Below are experts of layer 2 (counted from 0) of a mixture-of-experts language model. Rows are named up (a neuron's input weights, with its number) and show model dimensions 0-127. Each number is 128 + 24 x the weight over its row's rms, rounded and kept within 0 to 255. Numbers have three digits each.
Before each expert's rows: a language model's description of what the expert responds to. This comes from a sample of Wikipedia text that the model never trained on.

# expert 59
Infobox field colons. Colons and line breaks after field labels in taxonomy and place infoboxes, such as Kingdom:, Order:, Province:, Time zone:, and coordinate marks.
up0:159105159112127162145082088141131098120161104098158143119146143163101130118130142153108155123163138102095116135134123123107161142163118098140093183119179156115137100143154100089098122162112120100146096153118138128113117126139129090155148112100095165162076189095095123107142140148143142136136138113118134151155124125095119162088099136150098109136147111136137120125120109081128153102148
up1:148138113114110174151088113142162125185086106156156138164099133135130113123166118117123158086135134126155090107129119122123123154107115170142140124130118152173108180120084161139122125142176089112169109130131116121143137111101153120095158147163110112132099109151118157150174119105099155119134113092083127138140093120145116132125117137109110129146131079099120088166129100131165144088139
up2:136189074107097133148094091147148103147138127141124128112110158179170115090137127113115101116139169135130106119162121123140096135174119165144146131098094146162120164175146098116155089127148118090114137149124095100148125158133125112108103144101138108156064154132133150112136131153112110129119137132128106100153107138122151141108107127124131170141149153110141103158124106140142101082075
up3:167115099106126139172156130080121107109141177137113179097135138083149104143109145116159090140065108156137105142089109115106126115102114094120130128145106145118132130162128106122128076143130131141108108114137115119161096091130126152137107096114135129129159082132102142180118163135115090119139146131116094121187084115151104128149108116093140114178094152117108116113128146138137143115098
up4:118157104166149120077147095125118111158115092163118136115113143115160106147169158112168137142120150125127116102121140188154137177154135134078111125144129109123150135120134140101140100168098101155119117113151098108109118138084166120097121124158071125107117108122128132131095097179084104113152143090148125137142107123099158126139135141122103143146157124083137108091104116104151109175128
up5:098090105123135117122180133140135101130156151098120113153156140152102124108143103152135097176127145100110125098126112166148141115134151125085075129155161143158120164128131104138142121082165110157164138143116128128119154154121151149126108136167156154141132144137160094113120104123104128196135145167115123120124129081128181138079131149157106139131103117067118129138093133120140092093140
up6:159100119076158133151097116122152109107116104131155140131141157153131110154146136132153125145108124097150146136109145121128107098082098150149152152159102159133076135164096134140173092159098143070138134108109126163120129140150141139115145090109166137159123114089136151173093134110160103103129120164168156135118156067141140135095129157154155113135140150158129123106137092147114145102123
up7:086087106087133116134092152168139134141097146146125139138149117111170121132156108106121146126126102165189114124098133158142160117121128131088152120160149107153153141130150098154119135112115150111135100134076148147112094154116164104107098111130114106117193169132141132141147159141159113160135132098119131110179176128151087143134127129117141161150149170163151164142136136131108090124100
up8:147101101075151107149113093105170149154161142115139148092109143142078093156161175114165141092102110140157087129156096147148119116143113138101109111147111121161120140133123105131124119138135079133099163107121156158127125162115131150143124117144137174137100126141143109121077188105136153085131145089137135124142109106157127102110121152144152144106098126135127139084106090130130130077122
up9:151143166115139113125111117149118096121104132153103147086172105144081113079174102127112167113138150148135137149104146105147125123175171128145122115129166108114117111099124106094079187145155141077156124131137172135129147169110107144143137135118150122135162138113102112143161127116105112108113136121108128192140149132105088096130132154139108104150131089162118138142122140162123134083151
up10:120157137088110124142110111112110095097114133121121101098106132112103153122110126133130087127162135087113110130107178094090082128116130151166141111174153125142116122110143131128083122114095132113104101132079145174146130098135116168119159103147137115123119100091076118141149131161151110119134137146158147121106090136156111133114159162112133138163108105169107149117104167161146178158167
up11:148114136107110152094098115118154104107092086125111161129134137052127157160111158124120090160122150118123135122087135083138158077119131162136116143162157167144138169151112138112100151134139155085151133098088129107143106109132098135093145119109132104090100164124133115105095091158111160133136155086124160148145134120115098135110115123144154157089128105139127142101154122134145097106159
up12:166149108120148105144112103107105137121138112154149120125136159147134183135120116174133138173117108115103173160156109142118158149124107117098115142109155123088140100127147135137148134168133147125091101128154115122172138127130132133155085159155111175094120105110112114120132091184126125107157088100123104127145104143154192105132118160090103100134169149168145093122135116126094155159120
up13:094134154111120136115125166078171133149120132110140100167118101135094156113164135085140148111096100149128132121094111088106122109101122121159109096095089139137128170130114159135180061122121088124168122077112092114131148134143086157122109077110132137115164139106176122156148108158106104116134132113090134108117102123159115164158166139120134138130121155152136126126125112126132128114134
up14:193116108111100125136116148111115154108142122116122095128124103093103122158144129140158085062124110072147140134125136139115079132152082106138127130105147114130137070155150094095119129120122145137160169088129128111137149126086093149121128146125102127145116117107116123124146138083076099130159123116111146108168144154122132106107096110130132122136175114134097147107120107082135132188133
up15:083117146118121128172093129124159173091160095125113132155095085124128103109111161105094153120103122154149126120098133071144123075146106127082116154099098116141154115150118099133136096145131154104141098130056159128133119144107097160098125138131099121138090171098133128112148104144127115177131111146152125098116120128153122143139126104137103093155105146108087157121102140129160106119133
up16:118099132148102099142119113171098150141089155157133146104156189076132160162094161100177104100144097152170137124154104131080137148116092126092145107148110127120142139135163087168099147115131122133161143151103157113115134145091153111094148104152112141104121166103141150157138133149143109123133123137159126139147155109145103100115131117151112166098143149106133132096128130132108101090091
up17:119163094119165099156133143143189146154120150097090133118122168163137131126171096148118115097123116121122122116134132086142139123144156143115088132147144165081128154134156077121144140090116147137159146121101114134157145155120114161093129078103136143121128114155129105113116085148127092083135175122110088197143141143131131104087136126114122118117141161160125153159129136155157128110144
up18:170156078147110116149141145125120129091107144075083151151122143141103103171117118078126157130170137105156144150153144162082144105135115144169161092134114148091083113132156145113133127166115133143093151100139156138137126142156176100143157090132151133131096162152145144123138115126124144125161124151129137152126148097122137141086133168116137112156141102115099081133133137142141082137159
up19:083096175132114148137125199162114132132136140119133126137145108137104107129109133143110106135131103114136155077121134133117128125129137142142122173147121107085134162099117115137108120159141095126093177146123161092127179105128134158141159060148113140139153155124156153097166082152160123125105059155115140123129099163128122156137129128143092133100124135139177104106144130125155118115117
up20:165076129130168149148124118173152111118151118117085115101129142151166156123096149120114106099137077113110136139133148159097131086153137097089150121107136090111161070129107129136114136152154120120133121089126081127096107081148131161116143121104164150106124102146117131119107162133090094139120168182158129175136140153114133145136145098136165132127143133089142145127141121114100118094116
up21:174143142127122112100146135127089140171120084157155081152127130096088125126163144177099140144122129118145101161145129144180150143117100112145113106091113121107115117121163153131165139133136091162117135099164100133138155130141147096146150113138112171112146088132160136084142142169121128143146154108145108153117112082089121119130127110134102077144135126081114141124090139129122169149171
up22:128143167149157112127129111160108146071151161127134144098146111139103106140137109131090092088111137177121109147097127110130159148076187102128104170140141092115145058153095103152135143081113147085139119116158141141114118108107104101156102111117113140156129107117153156138135118088138153147113140121111151116183138125143094115122142089132152124141130147126090092125117134111157120104121
up23:083102106128088168108099155100135098140141121158182156129131148129153116146078117116117172146130095112104139150136079137152119109131104121131122130147147126132132160150084143116149137178147140141123095136125149098159172113165091129129163108148137103160141147116108129120152153167144157121131123143113101092140079141138165176114117114155102122089120075158102132094110122101105133126117
up24:091097114136108117144153130157125128102118107158165100114138151172111144148127145151145168145160174140091083091089068151125114132137131133172138160155115124151145127088156152119112097103154086122184153085133115170138158134121128120114157120131094117128129130106160114146144113126102144125108153129118139118144153149165145161105127120106140077141088162122111136119092102114119132116172
up25:156177094148152119129136113101160135125149130150141158135136103105137124103155085131103114099153140125156098110137117099129139127112155134162122150123169142124109088154139084094080138153114121147155112153119146148167144121124079152063115123106121087094103161137159127149112127148157148093111113163150109149164129131118053138172120125137134157124140147126098164125154143141146147132159
up26:109129128127100174105102131181107086160162147127126159130139160137088118114118150091127122161132102177159118137107139094084140120096109147160097147157156154125122163144160161157141097155121107119131100157129139161090117096185137121148156091143135133087177087134137094131114128133142170131142110131100117113171107097142108099112156130152160123132107134133131113149119149126115138107105
up27:104126139125145108169151115172163092101115128142147128130136093127152149096142111158116104111135121108154166119117139094149096166124135156075172150109101107105135122104113137141104091123105159150162108130114120165137126080138119154130121164153130126138071162112106098111132087116104122119100142140158119131100155150119140114086130108177140071081096092097120139119124134149156116147148
up28:114125147122094144133147164166098082133133116162131116088140094101161099151091085127139157113121139110140129116143142137108119086103142153134128111055108127153141151097128151136140136103173144136118118174151131115147137136125165102176131149129090110124064102115143163127119179163129138163099139088148131091132135160105138152179144130141096160126153111132137119110101135136113138124105
up29:130109088120086110138127164132137085104109075114104090127115153092093119144139137157118131155097142141126106160124075102110125147090107131097105087119082192157088159170114134155160091088170099117142124097132133113128100108161129137151144107163143125136142144119139145169131138152128131125134135131144128132133126106173138119142114082083150078129123158134130130121122113114138142134160
up30:119115123156103132114140144134106155162114115156178112145162131152116198131145109110135115183102102140128145128112180094122094122088102084169142160152100160105119069143115155142103152149114149107135126154119126099096149088124099127143117097132151151131149130125154093125144166101135112089148141130151138125105130107130136109136164140101128128181142137094140127074138164111118135110120
up31:131112134115117163173113174116168155141134124160132109096104170124113136110191184121167145149113152163097159134133114135128160132136112155081143137117114135148104141098150096151158091143139108126155128124095109128153147148198118111136126134155112158096138120143163152160093131117105116175120119151123099119116101146109118151163092124117108139104105180121126089113110153107142141126131
up32:075136102138131087147121091122153162170136122155119140129085115114096109126106130162124122130154139134142091120169081105116098087090136116144145143130104118105125113116108112127150130172147184101154120179098138108122155082134116135133160161145100128156110174092144126115140080177143131127126111118132136114150104095107131142134134141124123144081132115114186110126084119136122133155085
up33:129134175123122118107136119119149154139111147154110136137152097130091134100117121134081128185135117143115127142117140130134109138081142139149111104149150161164137149110141152127182102136162085085129146137114138128140156110101119091102153078096182087137087120091138107109127107115149118140121123136128095143156173144116177118095119103101168142072150144138140111085120160137097114148136
up34:118122114133118137168123134137112131123098176105048135161087107085135098135091121117108115150140120169110065140146175145131130152121123116131146136124114148112128136115139169100159148096106112153113152121148085147111116117127145158132165168137107108083092110139127100131145091134124157139136112098150139133172125134127145127126085141165156133110082096074166123127141143140141132154104

# expert 1
Romance-language name pieces. Word pieces and particles in French, Italian and Spanish text and names, such as de, la, du, accented é, and endings like -o, -ia.
up0:153138127147132159138161154143161102073124138148171124154130155120142108133153120171129132096132147132120117099122153117089122081117119138157117116099096154120114146104136117136172134158161165162117125147136155091156064109119149114154148143162133105144183144150142135125083132132111105115128145110084124166134136100075114112126150140137121132113115083146176147122113152124151072160120
up1:137150107120126153176170115118156128094125120112166149110148150142141110144137139102120115068094136127114104164127162133142083189115125130137165137161163161134172138147098090105125154147139135108110122116115162101111156168143095109145140154162092147130120090131147143164097149114156096139115093148087125158134123137159162163159132115144147097145116105156129122087143115148134147157116
up2:102106098128139162111132139141126108145097160146104131113121128059107129120102116158104129168099122178139105147100141159108171167131159116108091144131168142135121118152125164100108134097166134107119093148118099156112122127109136134154142151090139139135145112123175131101086089097092100152088162128099145119102111170134178114118135130113110136139154118141127146128091115077123172140130
up3:100138109132124122130149175145124078111140093167120151139130129101121165119138110102145144102149131099157136151102126100129136122172144093117128111161162102121121109081153156126120112102155128124104127107158139136140130076132116111146092159151090161151079115175122120150093151120096115110124125134127151171143141080102156186163131096093143155157128130123146167133099130178153138136128
up4:104093171102139128113105157097139163139157123101124092117130086180102139166174126162163139123113129157118129136122134158121149155159155144107164111107097124116143108136119121131148128130132093113156163121085152138129158102142133149154096163120110133135134114108103089118130140158150120108116154135103070154120172123154111164141133097161133103120111152149136098160152109115145065085156
up5:107115124134093121092174116118171106136127177131097106093153126124164112128110089129145143137134172160109101108138158132107132154167196085130146116087147124146162118110104110116109107110136101147151152108127128107140173110101131129175153111109141106118143184093145134089132080146127128095126133134096113163121149122122142122132123119120106110159101100086174157090119126126158122135135
up6:100108086094084135096066158133137140117114144101123150130141124159114163118148098151102162146137151138101133164119109128160125099118147122107097118126168094090110107121116147115155155133103142123151118149147164140100115157134173116140159111153094145145125110142106125125097141163108167139099140076131084109124090175101131104149134104152126131135140112157135124081138180085124109129160
up7:176123149131101168179163126084104120162118145142122127130135083169120136146112149142168161104136171122124111143139118167100143110117119106156103116120137118099140088085144128119089138102140128131133120095141081103138137151146179104106070134150164125118144121150135095093166138109142120142116104107127147132155121159106119142108170147143119162148108164123153170159106096145143132103157
up8:120119120096138146117148145127135125124091151198195149148147143175095121115130142140128178124109146118085124122083162124131108124131148146123176146132142084114119110107101122087142153144111139130096092141099143110136081108162108105140136148101122155153129124155145127115092127163128137173099117138120152090157098161084169174120134131161152150157127148134121117166130151138122153134132
up9:111107093134167132120169120117118120107182121113122126116134088138143123114088136183099130163099134105088112156117154164121113145116157075137129105145153150126102068118175146108122137123142143102098075139134111150102126111098133136113093169143102099118111132117129123111147059101184114147113100094113116102118108155139144155128130106151121161127167155119136122151127118109128128159109
up10:162112109144111119107142106171155111089122150142136101113102076123136140131176143118110180166146144124114146100145127151138153090129103096168084113135127077130084124124157140099128113155168142155186134080147145098133125164093140155143134123166149111121143131136097114093112127150098131117137094137144158103143106134138151114096143116153143091123132129084109097110150155099108093135124
up11:138133136074106149107165132158086138180117106121145108137121142106113151139169147163116121113128121162140086083158170132141101165145134121127077139125144101178151150146098143113146165141141148111093142169167110138106133138111135095147092119116128144174139150095144121122147085102112106148112078143111098103105156102144107105097154136153136144137115123118114141120117151178097130139100
up12:071130118120095118119110129123163136115096156097132155177139105115132093128163161133143120159099125110112139096141145157127140171151119139127106111092126145134133138106096149104148154164145096148116122107172148142129106168153086104114148148141089149121146111155078141121120169150095086127171136145108121153157117124139129155131127093176146119144080124094096113140121165120163166125162
up13:103161109123114126137138130142156130108110134088148068081137155120184118117142181169093108165153117140138128124119133129109158135122134129138072108121129116147098107127170128165144162148176125150166160107151083141110173145121126172117091124113143123163114117104111120108098119100083121146115148111086145109122108156080116150120114144105102151135118102107142162130143168140118110123135
up14:104117097103097100165129116164140142127113122154121129141125121150146092169104118090136138159189132101120085185146135145133072114069099121157129118104138160144163126088121125134128148105135105124152119141145130126154155085095119145086173114104158130188118115140146137143157109088128146156129095174140155124128138146092149146123157118125131121111158140148133118106163131098151123125128
up15:137121107115137148121108148117133118149117093117142094075140118173119133099182102128134107144135145091147102146116123135143123100101131124175140103093198145133083135169069111106130150132146137116175165142112146111125139110127103158122173128158136100156100121152166129121090120125098150149149102123129156142074094132127111122140158089145117098172107098117143119149102129159137139136111
up16:169139098123146157113094126143137085121152166134074138127135088171127154121145161111115123140117146135129161124100141135119173094154143110100072149149114146101122145162145150109131171137097137118101132121103127104101154110132148108137113088100125110142124100159082091117151168149087154141141114116107171138170098133096154111126101122150118142173147132151101109115164124162144134083136
up17:112141161091096159111127158121110123134142114138111113101102144129133172134127133174154103170143121134132155133096121153121136128143115091135130108171134155131179131095103120118167141092171110122107122109190103121099163136123085087086111125157087163118082143140168154136143146113157109157127084129110093142141118121135169142099126133087138121127130139103152146127119150173131130168160
up18:102120147138119136129103172150157149126142144151097122155133129176122119133116167111109127157145098109156148161139099146113129153120137113090162161171110113144153084141115134130103158125098143159130185168150110151133138138103169086134158150126149138144161105159095111111095162133109168117125121136111159127132115101186151153130115169170095164138133135089126142098123171142124137093143
up19:132161075083119083158113147153156138102089140084096141123123169099108135152155116144142160100120103123128131087142122120102109121127175151132079118094102121148135149137116150160138114124094173116122106101166129132164170094133128127136119158148131101097146139124111108176111103129120155116135149070173118161148133120178087117121140101129114111124121147099103124089148101130112138134127
up20:091132132175122117167142116117144091068113131148149088137101115155168166116128179149155138135136138075129159163109125110143124106088141127157106121166148146133120141108112124114121089121082127138072150144086131121120137098107084106136136103089118084159161139120125106111135142142140149140103130126102122153149151162137118132115113118102139129108125097135134156091125115162178112074115
up21:114135113121134158109087172131130163075149115104096097110114134136138148121132134112128102107159120115134103097145105162084146145181157130115128125141129130105082147137154119163108138175113116117135157128089149121083116119164125107108123154155168125129132099148113081158108085120169138145124090131105092150119139116140096087125154122091124132103162092099142140132181143148140163144162
up22:191166126147133101127132115128168095184105133100074133163115144148122162167149119126128160116133112130165111109136163142166112122117143159120162115108125116137105146102136139137150103117147147148061140129173117156104116119126118121148151062131067146139131117125144088107135113109104109142135110148115116151162112143150152101158104133138155119140111149141153126172141153172142155108134
up23:139116081137157168148141153135087150103115111150122129137129144160127113096132130083143132129110157158103146138117127074135111143108100145164160147149128157118110102125136151109117097111081080154129107111124152121128115118154161098150122100155161099092116098098135141152094127141086180168172081106124121116142142144148124123152143071117120160144128109163118091094134133143121104122172
up24:163120116151087089145131110082134133104143135098121116140138112133119107083124115098145120132156137114134145178139133128132081076114074150178157105122159153070166132122122096162143154128112095153120131121110120127131090116139137132157192119122120114133134136157113154138149095122158107094148140156140163074147094127145141095099105119087165127138140143137132107104132142117130106094159
up25:166140114164096093147138098105085106129118115183100105094142161124131132097102109155153129106112101115123097154102142120134120154145125096159110127095166138139127138116073122168131173137113130080128145132131176137138138095142120144170125113118136160131149129077127107110161145167107142164123162095181105134141099166147125141123077156115113149119149104137162133135100124148145136109146
up26:101064102106088097121118118135102146145113186095131143131107087133119167111119139140141170118085100156128160144126135152103110097158122174110124111152130096074089132132096164121098129075129101147120133149122122141159142119147127121102156153120105139127165116100166102095083115150099142091112107152152146151152132162136132138087118166142136128140119111119111135092167117133137135143123
up27:140163151095096133162131092131113114104135094112140114164109140166163103173109120097137140135103148128129107113134140087134131132132131107099111109117098146101113095137087126175124134149144136138125122142087161134104111123141071100151109120119127096134146094144125088134128140091163116088110092104082127134124091153103152142117087110151104090134077134164141077149154152152142165134149
up28:133106123102129138102117096143148094182109125124065148104133108132111153101154122143103139122126116188106087155109129136122123092122125154091095102163111111098109118152088145131117116142116145154128118087100158120120144095120169116173102114134097142116094128101132110119091105153138101148075125160106096124161138125131162097087134154172176122108130168131130130139141107168126118144123
up29:112143126124133106144085175135174115163129087159127156137125134127121137155162133132088123151121115128153146122091096096108132085142135139145121135147118121119144159161103103149122102158102149094100121147112137108092108115064125124111107138142129086092103159100091061119154141074134135129106129144107124170122104083118172123136150133108113128130118182099142136133163144097141142152155
up30:121166146154137103159171171119099172123107112115121109133137103138123097125173111149155134131145125104182065137125122121132130135133162154125132111093122153137147148093125133170139113145160136157115184124124166102189130097141162143109109098130094100158137103106155154135145132143091131112090112154105139146151113121140101186112105140125126131147161092139148147085136143142141104151140
up31:162109139107118150136137146108130141169134085129103119139136164114135149152123138142154134184134115153140160131151136140142112115101104114096122086096094091148125104092121099133143172126129133116091119140159125136124140128111106176168132129185085131159145104130117154170097100099100135165078115122112104092103114094090092109115102109091113107097144162119160079143107133129114112145117
up32:161141107132113133124125089173130148134111101149136136125143102127105124127105138064148116113144106139135178088143157149145117072119101102143126140165121080112113103114095132146119135135095156111155125079183112125126129122090086108152081125147142125119085135114134089123130125120146154127133129151163125133140162134147101115158077146120169162157127154107090140130094119153153106153087
up33:119133121122120113151127099141133151130110117112132112152126146096095084131117113125107104094160107176116090115119167116099095173139169116120158115109170075174098138142103134103105132122154112136131116119157132117113124142105096114110082135116099147190098099120153107121124138118076110149111100157103101117121095125105139158133143152159135125123116121094075102154159137145065157121124
up34:169100168094086124159114113113121149086155102111150146130123119111120100097094092072135161095163107081165146129162152101134137113122099148107132131090099139127121109147096137135087096102121166113160121110107133137136098097130182158149114105136114127135101084147143115134107172176134114116117153149149114139149125114127093122173123153086117133128115123076104126106129124107126112135138

# expert 16
Plural and general nouns. Common nouns and plural noun endings in running prose, such as people, company, areas, serv-ants, guidel-ines, and dep-ending.
up0:142091120128121171139152153162118147082119110146118134095080144130135157119159174134153105115164113120129118173145135159118139149130159109140136161097152124123122100117126110118161136147125141147098141094177127134100159112154185154136097109091130140119167172108134150090174128132131141141119099089173101123108153125133128143159125139112145150139115142143165175125183137160101091145115
up1:134095146130068091100134134135143121135161166107157138150102143099072105097120131122107150115129127123103154132158117127087133139140150144130167104071152154111097166093166140089125114150128159128119123131110143156148095084157148096133135110105148141093081111144110106111135133101148123121112104159129127122148125148098166165096151133122163129174159170142112131147150152138109149086111
up2:124116104108165083102132110124137161142127137096121134121128071118127162134092109102097154144143134116119155135068139106121130088158122150122088169157108124117099127110135142146093121084137104154111153158093092119160095095155094106128131132063151140121142110152142127122133124112149103128171150127157155144158157166135139090126153107140134139142072122147142157095135141155143152088117
up3:125165148103131107163153119082157154138105143131182147154112106123085132136111090159107187116066168117099124111112154142160115133119110123120100135126088172116117146151108141124170134112096093103094085091130130069130124142116096115150098133123113149083113122122093129144149116125102119099114118113138130165107131131132151106148115185134130095150147103149105122108107131120137100121141
up4:123129109139132117157139127085129080077133080134148070146145142129148136160135149138095141153113146093121154121141131070113148123140100137159154139151133131118119142101179146153122129179163134085144135153125123095150146152124167166133156117127154119144108115075140155117115084102106145149160094106111138173119168110165108141115100124147122115133093130104114119156151121128109159134171
up5:136141144126165141114115121162146095133128146119090155145126132110149129140136140155124158117098099149123092118137158136163159137142095128094113161062164107085140141146077109103108107114113067150079143130149089123149161147116138090128148095106116109111111125114124116170077132143101148151120129142147083103132128114134139121127120144135167107124121146143090128093122177152172141114169
up6:092137124097114118127127093105122110132111134147118133120144086133153096146166092145104148095137174139089088128077142103137143133101093099104142146145124148123148135103087144127079179106083165121134098105138179118140138092154110156120134151147147093135150164105178132134113120103163114145132154119140119114129138144115121158127155141155132162125111110093127160077101098110151149122085
up7:119148117146157155111151124104115113175138094103137129119138119142137143137127085137102112147156126166132118089172131136144120129105162138137072131098153161113129127125150121123071182115151158085201111121160147120116163124127151066153135132115111193168121141106106109152159145110154171118151142126137125115121136139117099132098116137138113131134161138114105116154108139106169086116128
up8:147171122148154098085089139130108132136116145118115105149146128094121143142097144097095128147157121111112110097121116128139130159116165155152144114144137149089120160169133086102121148152134117168103127117142181133125155176156176108119143101094136122130104137123129156160112115117168100144089100127122100108117131107167138127141120135136123093137117126166149137153131130119180163037124
up9:166107093151124116126107082086152093127119115115109169148157153087134134137138091129129163160129144130126136106141118128134122146149101162156125149100112118118101166079167105125104109112145114130153116137116146128151119114142096142173094139145118099091100110138143126113048146167157103128130172143130147160111135122168104102158121092125132157144108179127109113104142098164127125119168
up10:132154091107123112114119109185151152099137113131119129123120164189108113150096106156115118124096143144173141107120139118108106097181107090079096138122166114122102151117124141150163117149147101131136115125127090134120140143123139108075113139101106112171095108109130144148152092103098111153137178137182165118165134125110141135139101142140113130117127137099086107151126107139113114187105
up11:085161164154113121167196095104132130116122169117142152104174106100124137139113106143128129127110158081130122128156101127107117101155161168149102124161158151119121140114125096123109162120092140093140160081138111124154127164143089114111128151143170078134115157116151100143109113143106099159115161144125085111154132165139111090101123092111148106128120106110141133126137111122146155137169
up12:123153162114091165120114145094140061116147129129126116106124156115145141128067126114173118118132129173147104132098142154141160144155116117126138113136140073136157147126148100128137127121137164136135099113132128103197130159132099143118136143092072121137154082151114138138112144114116134093163127124116144137112121099084099118110139101120161166142106089147131064134127161131135133081141
up13:165161106136124114131156133096123180130171109130119101113120129128142108082148099192158139121093124115116170154155140113126135144139150126149116184098100111145164131086142154163116101166147148113128100136151110130129122139073105132103170106172158128164144141141130097147128116111130143095140107132133152142126128162130091099151148138119135106166105140140084107120108148146064150124116
up14:119114097100111124078119098106159140152142073110141117161189095110155115109152143129114150118102150113162120122077141118161130125107149159165124165144146145120159167112105104131092156171119124144117117169119132132106152110145130107110169111092139103109140115153130160133107149105184149150112138125144115093100127134115088124134119180077162138138164157131157119117135141151108144127110
up15:130113110126104129121119131122166095122093166146153127115114092099092121154137154123120109131094125163114148127115149074107149137102155120151143079104125138083120085128133118121093063101096156097127152115112124117129089146132095116099107143150140091126125150096178126127105151116131098115132158162104140125163141140151156135137151181106157150127069123133094108118143130161103150149169
up16:141162117092137142124100107148062099153168164124126126113172132127126155123131150096100165140110070143156109141134150122149114119125118134129156095094140095098180108090119142138146135150145143079111133169141140133156135122089177094126106131148117138164135090119146127104100132136115173164161090147108101165159119124083146109136126125165147088122139159143134147121112137142141133107146
up17:115140097120104110087130140136144118130181102115114107120160159165106161116102122118148162099118094145139135091136148122153140118142144097126078107159090141114127150160141117138120146153135146118116137102156111127085124141135165099127144105132150153086092131108157083132091152182116158073133118130126133117151089145130142117137122146147169108162144168154165168109157130177140107131171
up18:143114079133155103091134170097136119118108101131150149094139131143146109108122164168157097105144107166107164122165139150140130178146154155165111139114118118159164142137122113156119094125177131127146155128140117150135151132110123157074126149143145096123152131119096114092102079149116080139181133121095150166137137113145158100100139133114096150109141092107166126100105131145099121138106
up19:118132133132144169150143074097138143094122141117137157138118097146124176080107077153099120164112152129137111125108119083146083087151177086099142142120111107113126167155115129129167101128092125125170171146099105087122127143109097124131169145133081097112127137157129151160118113123137117166115142111113146138118131150104130130097150120147102126143127152184123153103097145159134143146112
up20:116165124175095111166141098184150131095138142095154150133111135146095157103148167155104130136160108127116152112132136094126135111119085172103111137128135154131108147082100122128145145152106136124111119155124116106099151096130111139121131171095141067121138122108128088159141100128116114135101131142124107143163171104140116095110127135145161152119077106160126182129140124164084158130096
up21:090148090109097089144119146166131143162109073138130141141134125101117140109167145156142123132148161121086147134096145103127105108114112111080167129146123144156137107133104127100122168132152173107113160147115129140139152140126166141118100123135109122131124125126125132158127115105153088112148092103099101123133162127110114157133112089136098154113182117090150139181088087120137131077072
up22:119157136126106098116119116109084176115086124108158102137130163112144132119179158176123141133120093152122159113096141088100107110153105132151162175124108143122158118141138120134107089142127151123144114118161098126141156150125161110122173125110161128142074122172154102148108112143158137128175133145168123078131186163156108123107152129122159114143103127128139099158146159118107142130111
up23:155131118119140155105150149141139159133107106113078085149127156133138143118064140183122094119147148140108087107121117163140161158158133133069178123106170124141084100129104141152098090119119138109169112155138114104151092136158138120161105122085129123112129128125111138093134139104120098150130125141135096126115123120139163122129142183122128146101136121123105069118142144141110163171149
up24:128105093148188126118150087116145133182091127138139156136096144118132173105155136135143145126126145121109109115133127121157180115140125119122141119095105120154129136110093168121091127205119145105141138147100083088109095113152107110131154134120111089104113112126153180132151135167122107100156143105140141097154136149120119134130107108090140168119131115149130106100169085156157149097131
up25:121119145121089113164138161106120114123139098120179097129140121142097129144129135071107125137149147118132107158145100147153120121160181141117133163099144100157097157142153118141178093148122128153157124135131116166113183136132105104107128144114144143191163132161147144133144138142154117134154090105072137145140136120107075112144141104132105108165140122148100184112100146112108098104136
up26:097129104140160099166133079102127132095155121095109130159149120151136106124142134115103110172123112129087132141086095105120136079097139129125148160082130147110137157133124150127082140141106092112144120132111142123102150100116165152124169149117124115083078114120121143143128104117158102164097151128105123081133151114100157124131098099158155126117169132154124085110140143129185089160122
up27:121107101155118137087154152122140114106105099107109093104092118077104134119092109126161136137132106093156105165129129194110113148108136114122173114106152102119132102097091131086130110107123130116156134145107133147120128128125142095130088092120143141159102151134151098133149157106123142070156110167102107111135138144116155122074172100126145155078142127088158131099117085141134118147139
up28:184138150134185197158142104162089164157101163141151115118136132106157141121126107131148156109170091169092120117106121147138124141120141144139121149137165141135145122106110120110154082160151118163105147155130110125148181140153173138104093151155130111183095138117117141153145129100120152133138131131171124133135110143165119122095122128117133126134113139089136171172137147114119115137163
up29:148120164123117130113130138131091133089148139122136126083129128170097127109142127136173106121122147139128128073147128140131104093114168100148127105107116132095105107101165169170147140130136144125131165098159125119063102171119121084089136158161150088120135128127095108131147123148098156130116126156101110089146150106130139132131120151169087125168175148079104152140101152130099133126104
up30:127082126163146109144072134146116118132148101113141105136068111148096110173131124097117103127129132117121141112128139143134092118120118105084145162116170124101116130122126134143090116103102116114146157181162140119128131129167155103095099141110109141071138171103163133104133129131141190132155140134091130170130121159171122135138145102134134160096115121116089130077135144153127080104116
up31:132074173131117151116107104132140121107107156134115163106092148128124154103121120095149170136150146130092133164121086109117107111129087095142147105103122141089092149125119127101141156100111134147160107128091109135180102107174073107128116150136103115171117129140170093144105121129126137110145172144119125136166115088145140124149131095149140169132128120114159152085135094151089124137165
up32:147168078132091178111147129152131163107160135115108126106100136112121117148142156114184152114161143134151136152089148095146131106139110160150142116112126081174132121116148144125173121152115138122166129101126142118151131133090160103134154091153140138151113095119109123180103125119078122098114137111143105099106132111116156133132172160120144121161175131079125152096109100148082129118130
up33:093111126125144126128114100164132113080139102057137123121087161137140139121077139136149121097115123119116127142113178145159180152134102161131144147157094173153163143090159139139162110146128128138090091171122135145156121113151138136133119113147151136181141117129110055082117123112122131093105116116137149157132145094147111124136088155093128121112106109114120154127127109100109108125115
up34:116106120088111182158104159113110137094130115104076120119141146094115123177123083139095155081147114155161106138108151134152119168158172111149085110152137094126117125178170086141082141061145119141127131124112128134155118139115086143151088118124153093100132145124139129125169089132143125128101149119120115147152125109151144113161122133143099142113112131099144120141141120144114104163137